{"router_score": "softmax", "normalize_top_k": true, "routed_scale": 1.0, "balance_bias": false, "init_std_router": 0.0257, "beta1": 0.95, "beta2": 0.99}
Below are experts of layer 5 (counted from 0) of a mixture-of-experts language model. Rows are named gate (a neuron's input weights, with its number), up (a neuron's input weights, with its number) and show model dimensions 128-255. Each number is 128 + 32 x the weight over its row's rms, rounded and kept within 0 to 255.
Before each expert's rows: a language model's description of what the expert responds to. This comes from a sample of Wikipedia text that the model never trained on.

# expert 21
First pieces of geographic or historical proper names, such as North, New, San, Rh(ineland), Ant(igua), Pun(jab), Czech(oslovakia).
gate0 [151  94 124 139 192  96  56 104 142 131 108 128 105 139 134 126 136 144 162 136 115 174 115 105 141 123 173 101 180 118 156 144 132 128 138 102 133 149 153  80 145 124 115 253 158 136 190 126 143 177 121 156  63 112 134 136 137 116  89 142 100  61 197 134 110  51  44 129 103 126 156 128 107 125  94 133 147  88 135  44 156  86 114 108 173 169 148 128 168 105 165 127 124 122  98 134 113 103 148 185 114 140 133 138 173 132 123 125 128 191 127 131 124 105 126 120 101 140 158 133 167  80 131 134 168 125 139 148]
up0 [129  60 160 113 191 113 129  46 125 183 121 129 132 120 133  98 122 151 147 111  53  82 111 115 254  87  93 135 171 126 137  85  88 201 112 152 139 127  54 123 127 129 135 130 152 170  55 131 128 152 219 186 132 151 122 118 150  53  77 183 113  82 173 105 127 103  96 115 144 157 134  84 111 133 129 138 129 104 159  91 127  83 128 128 157 105 116 120 183  98  85 116 158  91 150  82 155 125 121 149  97 138 127 146 112 119 136 128  86 126  99 127 125 132 158 146 130 103 125 128 153 126 136 168 125  29 150 120]

# expert 63
Given names of people, whole or in pieces, such as Robert, David, Michael, Ter-ence, Der-rick, often in tables or credit lists.
gate0 [ 77 106 129 127 116 129 130  92 123 173 184 121  94 129 163 152 186 153 132 101 104 128 136 137 140 125 119 133 139 132 130  96 112 105 136  37 161 112 116 134 128  93 141 167 105 223  93 172 111 243 127  73 150 119 114 149 139 188 177 109 101  91 125  92 123  82  98 139 129  96 102 161 109 100 115 125 197  91 143  97 173 120 183 116 140 111 162 120 166 186 133 106 108 125 138 109 122 124 128 132 107 138 133 132 143 123 184 198  96  77 157 136 131 106 220  74 138 124 141 153 147 110 125 118 121 130 230 148]
up0 [124 120 138 133 115 117 140 123 105 125  86 102 176 132 138 166 143 125 121 151 170  91 123 128 147 138 130 118 129 159 127 133  78 130 197 170 149  88 150 186 152 176 102 141 113 130  70  92 113 141 128 108 117 126 181 131 112 121 132 101 136  55 142 147 213 141 144 116 132 135 139 142 121 148 153 116 115 123 154 137 126 120 144  81  62 129 153 162 125 107 152 131  72 124  71 141 120 100 175 158 136 129 176 123 201 126 127 125 159 126 140 111 120 135 110 112 137 155 148 156 145 112 123 130 108 138 242 102]

# expert 2
Numbers giving counts or amounts in prose, digits or words before units, %, commas or decimals, like 3 million, six, £50.
gate0 [174 127 165 139 132 161 122 134 152 147 143 100 171 135 195 109 125 129 164 193 128 102 139  70 199 114 121 125 129 112 165 147 159 164 136 138 120 115 146 111  94  81 166 129 107 117 130 114 126 112 154  95 111 141  68  75 119 126 127 101 133 140 106 128 104 117 119 137 152  90  65 107 120 133 100 135 135 145 131 162 209 135  80 237  96 112 134 122 116 153 134  78 106 201 100 136 115 178 136 131 160 136 169 127 129 129  88 123 119 115 131 177 134 128 124 152  86  69 153 119 132  82 127 190 126 233 126 100]
up0 [123 133 124 123 134 124 138 175 120 130 126 123 130 104 147  98 112 119  80 131 124 142 122 114 154 197  75 128 118 122 125 173 124 114 129 145 127 120 144 119 122 140 127 128  92 129 137 218 126  95 145 121 119 138 129  60 132 119 129 128  82  89 140  54 116 119 150 128 148 132  93 108 165 136 169 203 148 111 117 127 125 132 130 133 143 105 150   8  99  96 128 122 122 131 183 111 136 211 116  97 146 155 127 129 240 108 129 152 117 144 183 126 131 121  84 150  96 135 119 200 132 158 129 129 119 157 153 162]

# expert 0
The word "of" after titles and categories (Species of moth, Archbishop of Zagreb), plus "years" in age tables and small numbers.
gate0 [135 117 129 108 107 130 131 149 128 110 133 118 198 153 134 244 130 130 124 129 114 135 110 150 130 196 128 129 123 142 179 129  62 119 132  91 125 128 164 172 131  54 106 133 125 112 103 131 146 112 142 120 141 128 127 127 108 156 131  95 149 131 205 130 130 123 143 132 118 161 148 143 142 121 120 150 113 109 128 131 220 103 127 129  60 139 127 138 182 159 131 123 114 118 119 101 124 188 131 138 135  80 117 138  95 140  70 106  91  90 121 113 110 100 106 124 128 141 119 152 196 235 135 184 117 133 125 190]
up0 [100 136 203 105 195 129 119 125 159 160 132 122 158 129 131  80 167 136 123  50  84 185 163 128 136 123 165  66 140  95 186  96 152  92 128 107 125 167  96 120 181 142 167 106  82 134 176 111 124 109 170 132 171 171 147  99 173 121 111 137 146 175 123 125 117 119 129 151 110 123 115 144 168 129 130 177 143 126 133 125 176 130 129  80 120 118 137 194 135 128 139 131 123 110 153 160  75 167 134 131  72 106 175 120 140 125 142 131 107  96  89 144  64 130 123 129 117 141 200 189  92 128 143 147 127  79 199 120]

# expert 17
Possessive 's and apostrophes after names (Shakespeare's, Men's), plus possessive determiners his, their, its, whose and the.
gate1 [164 103 137 107  58 143 144 135 161 141 140 127 154 153 166 104  93 128 126 104 137 129 143 128 187 124 150 151 131 145 126 132 170 125 123 111 108 122 161 109 127  69 160  96 125 169 126 136 108  93 125 132 230 111 130 145  36 130 147 186 143  69 128  55 138 127 138 146 127 127 159 133 175  58 127 210  82 125 126 106 136  93 144 155 232 151 122 150 122 156 126 133 148 130 132 128 156 177 172 108 128 135 134 153 165  26 127 108 150 207 173 145 127 121 191 151 110 139 109 124 144 148 130 174 105 129 116  47]
up1 [125  99 174 134 211 119 138 104  61 122 118 129 100  40 122 173 114 128 124 216 119 104 124 159 156 136 133  66 126 125 215 149 171 114 118 116  70 148 126  79  79 133 126  99  89 130 129  83 125 116 146 133 109 136  53 165 108 167 157 121  73 135 149 155 113  84 127 143 131 118  66 139 104 193 122 124 113 137 131 152 148 103 138 155 122 110 137 131 233  87 106 126 143 142 138 128  94 129 123 123 140  95 126 135 100 129 113 199  95  69 120 159 112 117  83 109  40 124 153 128 127 170 180 130 164  90 127 127]

# expert 45
Closing quotes and parentheses in linguistic glosses, plus conditional words like whether and if and list numbers.
gate2 [ 94 131 118 137 183 155 124 215 136 127 129 119 124 128 199 117 111 100 140 130 128 112 124 139 129 137 142 116 169 157 111 124 225 132  83 181 165 129  67  74 129 111 154 127 108 131 108 124 129 132 118 187 158 126 126 129 168 186 125 136 131 124 152  80 148 137 129 194 144 131 215 108 187 172 140 144 114 126 114 108 102 103 146 133 116 104 117 113 134 138  84 114 101 130 165 153 125 128 123  66 117 120 137  84 122 103 120  89 124 220 132  94  76  78 155 128 151 137 135 117  76 135 166 108  98  58 157 124]
up2 [120 118 127 125  48  90 129 128 180 148 144  67 218 170 148 172 145 107 213  88  92 121 113 121 112  98 125 131 137 123 138 138  76  58 231 103 134 150 145 131 140 128 148 103  86 130 107  95 130 121  97  51 130  98 141 187 130 139  85 102 243  86 148 121 128 144 110  83 203 152  75 149 129 123 113 129  81 191 129 127 151 105 169 146 146  81 137 149 135 133 171  83 106 120 141  99 153 123 177 113 144 120 164  95 169 106 123 124 123  97  88 154 117 168  82 142  91 124 123 125 112 129 162 124 127  50 149 131]

# expert 13
Short syllable fragments inside ordinary words, often after a hyphen or article, such as gar-ba-ge, half-bro-ther, pube-r-ty, san, bar.
gate0 [130 133 162  27 119  77 138  98 136  78 136 133 142  61 112 128 165 157  98 144 114 133 123  98 135 112 112 157 195 148 131 132 124 157 134 127 144 181 141 163 125 205 102 174 150 112 124 127 170 136 121 127 119 116 128 124 132 144 125 131 125 163 153 130 117 123 146 188 102 171  94 131 160 155 138 125  45 142 115  87 125 146 132   2 114 160 145 134 124 104  66 127 157 140 113 124 125 135 126  96 138  92 190  66 128 130 184 165 128 235 100 144 153 101 134 110  74 101  80 130 152 184 129 128 130 160 116 148]
up0 [ 96 179 141 116 126 156 107 128 125 129 131 126 140 158 128 112 139  87 211 195 141 105 184 103 127 116 118 188 145 125 121 144 147 129 107 116 144 165  67 194 126  47 125 132 114 136  96 118 118 127 127 165 168  98 173 130 135 126 119 126 121 141 136 125 146 126 132 148 154 121  70 128 135 127 145 114 255 129 132 132 128 170 202 121 120 101  76  76 104 134  70 118 113 241 116  87 139 128 126 132 128 136 131 132 129 144 107 142 113 131 152 164 100 112 136 104 131  75 151 158 100  93 149 107 147 136 165 166]

# expert 23
Pipes, blank cells, dashes and header words in tables and results lists, such as Team, Men, Pts, Points, Notes.
gate1 [135 125 126 124 147 162 123 116 165  89 122 153 127  75 132  92 124 116 195 178 116 105 159 121  42 128 161  36 177  56 129 109 142  57 210 123 137 130 120 204 128  60 135 114 132 161 136 117 117 116 123 126 141 225 103 116 115 104  86 153 145 144 189 144 165 140 114 131 130 122 131 209  81 137 142  89  95 141 143 169 156 107 121 124  90 147  83 150 148 145 121  91  81 144 129 136 127 141 132  83  86 126  84 151 106 119 160  79 122 131 141 134 109 132 161 122 167 134 134 133 142 151 149 221 180 131 129 126]
up1 [ 64 121 118  99 151 124 156 201 132 120 114 103 131 130   1 125 123  96 153 149 128  38 127  69  88 185 134 111 151 131 111  95  67 120 158 126 137  86 138 101  95  88 119  83 140  71 120 127 134 212  97 122 171 140  65 130 137  73  90 171 135 140 136 138 135  78 190 141 129  72 129 150  96 118 159 130 124 151  98 178 112  88  95  91 124 123 132 199 168 103 121 119 104 144  71 152 131 118 157 133 120 139 121 152 242 108 129 104  75 198 139 113 122  81 187 177 130 140 128 127  96 118 119  74 133 153 110 157]

# expert 55
Opening pieces of words like cons, su, ass, ext, def, ins, inc, aff, often after an article or hyphen.
gate0 [120 134 142 169 140 241 124 113 125 146 120 185 136 114 128 121  54 138 149 110 128 130 106 132 160 131 131 109 135  45 186 127  74 158 101 140 152 190 139 131 137  82 160 102 122 182 166 201 143 216 160 123  48 111 129  97 159 101 130  33 141 156 128 143 140 138 140 108  89 153 101  87 175 121  84 127 116 116 150 134 109 106 107 113 116 157 142 130 140 186 130 118 139 128 130 152 113 130 120 147 143 126 124 126 121 175 113 113 127 145 164 122 147 123 115 138  89 129  62 166 200 119 119 150 185 125 107 143]
up0 [146 127 133 101 119 126 102 157 146 113 126 105 126 130 123 131 104 142 173 110 128 127 139 132 127 120 132 155 144 186  84 153 118 138 124 137 146 102  73 107 138 109 204 167 115 164 115 128 124  92 159 121 152 176 147 144 122 140 112 131 135 213 124 137 164 114 155 176 109 150 255 119 160 137 109  41 139 131  92 122 147 178 140 140 123 103 116 174 134 110 123 126 147 129 167  95 133  97 119 117  81  58 125  94 111 136 121 161 136 177 138 125 120 132 119 105 122 123 121 148 114 115 149 125  86 151 120 118]

# expert 31
Words inside titles of songs, albums and films, such as Love, You, Me, Night, Dream, often in quotes or tables.
gate0 [121 174 139 184 124 110 121 130 156 143 130 128 164  99 100 184  68  78 209 159 116 125 129 182 154 132 144  95 129 190 136 128 129 156 141 145 145  57  88 166 146  75 117 150 149 104 147 153  91 181 207 154 129 130 138 142 128 193 157 132 125 144 120 164 128 113 132 127  76 155  38 132 188 131 113 152 138 133 156 113 102 134 158 103 145 130 129  90 123 122 105  82 129 166 139 155 127 128 127 112  83 119  52 134 121 126 149  62  22 118 129 124 132 124  96  25 181 120 138 141 120 111 145 171 123 122 128 209]
up0 [129 128 128 123  97 128 157  90 129 141 115 128 155 182 147 114 135 136 109 107 130 153  64 180  79 169 152 127  79  93 128 133 161   0 130 122 118 119 117 129 146 149 130 112 125 175 138 203 186  90 128 118 132 148 120 153 115 129  78 127 139 142  66 130 125 165 191 164 129 122 117 145 111  86 125 123 113  22 131 123  79 152 121 131 209 118 142 112 154 133 162 109  41 128  74 141 175 162 117  87 107  96 148 172 136  99 125 129 168  29 161 122 134 119 208 113 143 123  81 126 128 217 110 133 185 123  95 111]

# expert 32
Digits inside chemical names, codes, frequencies and table cells, such as locants in IUPAC names, 107.1 FM, 1R, and round numbers like 200.
gate0 [117 105 130 165 122 156  74 134 110  84 134 104 141 156 141 237 120 119 128 145 102 185 131  50 138 126 123 129  99 131 129 126 137  94 127 190 157 205 113  61 129 164 120 138 160 119 124 108 119 115 158 111 184 139 128 160  76 142 108 205 145 153 134 103 133 162 132 124 138 141 135 132  99 111 166 143 130 129 124 136 202 119 121 146 121 122 138 121 172 107 168 159 118 151 176 111 123 122 133 120 127 111  64 129 119 109 192 139 127 105  75 136  96 142 133 126 167 133 138 125 124 114 212 186 130 130 247 130]
up0 [122 137 128 118  94 146 104 121 145 128 130 108 129 145  91 132 123 123 109 137 117 112 179 130 112 123 131 153 148  68 129 103  82 125 121 131 104 128 117 177 160 129 173 130 119 120  86 118  84 163 130 192 135 124 107 109 117  41 144 123 115 168 113  98 109 128 121 135 113 129 149 115  63 103 152  50  73 127 104 133  89 141 170 132 145 118 118  73 122 133 186 203 183 156 136 102 155 164 124  75 133 175 123 158  84 127 137 156 128 100 130 133 133 122 148 124  44 118 132 131 121  79 163 131  85 118 147 169]

# expert 62
Four-digit years and time or citation numbers, like 1994, 19:15, 2395 (2014), and closing parentheses after years in discographies.
gate0 [127 155 121 136 130 132  35 112 116 133 131 160  95 131 133 100 169 151 173 103 123 122 155 137 140 126 156 110 166 128 130 151 201  46 152 118 103 124 140 114 168 122 130 151 157 100 196 126 127 210  49 181  56 155 181 127 177 149 109 132 126 142  93 112 128 136 135  86 126 206 124 104 129 126 155 123 149 157 121  83 128 116 132 138 152 101 121 111 219 120 113 192 146 164 165 121 128 144 139  67  72 137 139 141 143 128 123 117  92 126 169 108 127 171 125 127 137 137 135  94 108 139 119 124  80 146 127 179]
up0 [108 103 157 127 127 139 150 155  94 151 128  30 139  63  98 129 113 156 124 118 145 121  82 143 128 128 116 140  94 130 140 131  47 151 164  71 135 177  71 127 179 113  70 117 128 210 117 122 137 134  89 121 142 162 130 120 177 128 138 120 133  89 151  91  92 183 147 167 148 132 138 130 175  58 133 174 119 156 122 167  69 102 119 118 110 122 187 128 127 132 177 141 173 145  97 119 155 129 205  93  46 139 127 134 148 122 126 120 190 127 117 144 102 135 151 145 132  90  76 152 144 120 114 125 128 201 133 137]

# expert 51
Opening pieces of verbs awaiting -ed or -ing endings, such as rel, den(ounced), overs(ee), prop(osing), reb(uilt), celeb(rate).
gate0 [106 189 152  72  90 130 130 155 174 108 139 140 124 143 127 152  94 113 141  81 122  53 138  53 115 146 132  97 146 181 122 124 150 125 135  84  93  96 141 128  76 139 125  82 160  70 123 221 123  95 177 153 148 128 193  88 158 108 129 134 160 112 129 134 108  56 146  78 112 134  76 161 158 128 135 144  97 171 125 142 129 117 146 106  99 131 123  60 124 111 157 128 133 124 102 130 114 110  98 128 114  78 122 129 134 128 122 208 193 119  88  98 185 141 135 109 168 127 129  55  93 149 150 140 131 135 126 130]
up0 [ 90 137 159 132 141 128 127 110 110 109 217 124 120 139 166 125 182 166 101 129 146 169 122 156 144 145 116 137  40 129 135  83 123 107 110 129 132  75 124 126 144  98 129 123 182 124 128 135  96 158 194 193 134 128 182 124 118  95 116 123 152 100 127 128 220  78 119 129 168 125 104 142  71  99 159 127 153  82  80 108 124 139 130 102 131 126 101  98 124 140 136 104 120 117 106 138  74 150 159 142  61 129  79 133  60  95 133 129 143  86 193 120 136 151 125 207  29 127 106 110 135 129 133  94 100 154 138 148]

# expert 27
Inner word pieces like da, ina, ora, ti inside Latinate or taxonomic words, such as Procyoni-da-e, elab-ora-te, adm-ini-strators.
gate0 [133 128 194 117  99 124 121 156 147 144  53 124 166 136 129 124 154 160 149 126 133 129 132 151 144 129 126 151 132 134 135 123  98 211 135 127 126 165  88 122 109 126 154 200 150 116 209 156 151 133 133 153  98 121 108 131 127  83  94 131 126 127 115 127 105 100  93 192  86 214 173 124 120 139 114 129 130 172 111 112 125 198 140 110 106  85 115 213  97 124 101 132 138 146 131 137 152 127 106 132 170  85 121 151 123 149 122  42 150 116 135 146 121 133 170 102 106 113  80 115 178  59 110 171 170 150 158 130]
up0 [128 171 172 139 142 124 129 173 120 103 135 110  90 132 176  86  39 167 123 159 143 110 131 127 163 137 105 195 112  66 151  99 128 119  79 125 167 137  70 108 130 177 123  98  42 135 105 131 122 162  81 129 157 146 122 128 126 119 122 104  46 123  88 108 133 103 116 164 128  74 177 133 148 112 138 167 132 113 121  54 180 117 154 118  71 126 114  71 142 213 128 115 105 126 169 155 146 128 187 129 157 127 164  89 130 175 130 133 138 111 128 190 126 128 129 133 121 117 132  67 115 117  79 133 130 136 174  87]

# expert 38
Month names and the numbers or commas after them in dates and ranges, like 24 July 2022, March 9, 2015, October to December.
gate0 [ 67 149 127 118 127 161  54 163 136 121  81 140 127 150  98 106 125  84  77 154 100 134 130 128 120 126 147 113 159 108 136  22 178 108 135 202 132 127 129 131 164 131  69 128 122 118 244 113 124 132 133  80  74 164  93 112 125 125 119 136 143 139  95  67 154 126 141 171 130 128  99 135 147  73 133 128  68 152 131 152 127 122 130 128 113 130  84 236 127 121 166 152 125 112 120 127 126 105 116 125 117 136 116 128  90 125  68 134 126 125 148 131 146  77  73 150 116 158 153 112 144 140 116 125 128 131 172 141]
up0 [170 112 108 142  99 156 152  98  99 108  93  99 124 117 104 187  78 134 144  59 117 124 130 127 210 194 117 121 122 120 127 158 115 125 132 127 205  46  82 124 129 134 141 125 150 119  89 135 142 169 120 167 139 127 125  99 128 127 124 144  96 122 126 120 156 126 139 125  80  79 130  53 152 116 117 125 103  73 128 127  67 143 129 127 143  41 184 112 146 131 117 101 125 140 163 127 119 118 112 130 179 182 124 142 107 135 119  47 186 142 112 118 141 168 131 127 132 122  79 136 159 108 117 133 163 134 123 132]

# expert 40
Word endings in taxonomic Latin names and French or German titles, such as -idae, -ia, -us, -on in Religion.
gate2 [189 147 142 119 170  99 129 132 136 150 136 156 128 146  90  55 128 117  69 143 138 129  96 150 109 140 135  72 107 128 147 133 140 114 132 130 128 154 133 212 126 127 117 136 134 130 152  73 129 127 113 152 133 121 120 139  62 136 157 124 125 172 140 137 128 134  85 134  75 152  51 128 113 156  43 111 132 115 143 119  79 128 129 121  86 111 128 115 159 107 100 141 136 168 109  81 127  90 189 133 138 126 192 137 158 137  95 158 149 104  61  37 135 147 147 101 144 137  79 169 150 150 124 120 105 149 161 128]
up2 [160 171 106 105 138 156  35  73  66 105 142 105  58 134  83 142  70 122 121 146 123 136  60 120  85 164 124 102 131 127 123  86 142  81 139  57 114 167 140 101  97 119 150 127 110 159 132 126  94 104 133 130 126 188 144  98 112 203  59 107 106 231 129 133 195 152 125 157  47 125 136  65 154  90 127 150 129 148  86 167  81 131 154 151 147 142 164 159 132 115 156  96 155  99 113 203  68 137 177 120 144 157  69 122 100 124 128 136 140 189 140 145 130 158  92 129 118 151 157  98 142 205  96 122 148 147 118  98]

# expert 29
Month names after on or line starts, and reference nouns before numbers, such as episode 206, season 1, Section 2, version, ISBN.
gate0 [127  99 175 102  49 124  91 119 113 101 146 144 113 102 123 121 122 129  91 117 117 169 129 136 161 154 138  80 140 127 131 146 105 121  65 131 134 173 153 136  99 120 129 143 110 147  81 124  82 134 141 104 145  84 123 130 130 125 145 111 100 126 121 251 160 139 185 255 108  69 131 154 131 146 123 134 175  96 109 192 123 119 116 122 123 128 128 179 168 121 122 134 140 117 191 132 105 117 124 108 151 116 127 103 127 121  63 130 109 161  72 131  73 165 115 145 161 132 113 149 117 149  83 129 136 126  50 134]
up0 [ 96 142 132 170 211 137  87 125 105 102 128 150  99 132 100 210 156 103 135  99 135 128 101 168 113 120  99  15 131 161 129 106 213 101 104 154 133 159  78 147 132 135  66 109  80 135  99 115  90 225 141 129 110 144 166 134 101  26 210 128 151 131 139 176 144 130 124 159 127 118 127 149  67 106 120 113 128 116 153 102 162 125 135 135 162 151  71  88 115 123 153 108 115 124 104  85 117 127 114 104 129 101 125 130 128 128 182  72 118 162 120  90 107 145 109 176 102 134 133  72 137 147 148 143 145  83 115 155]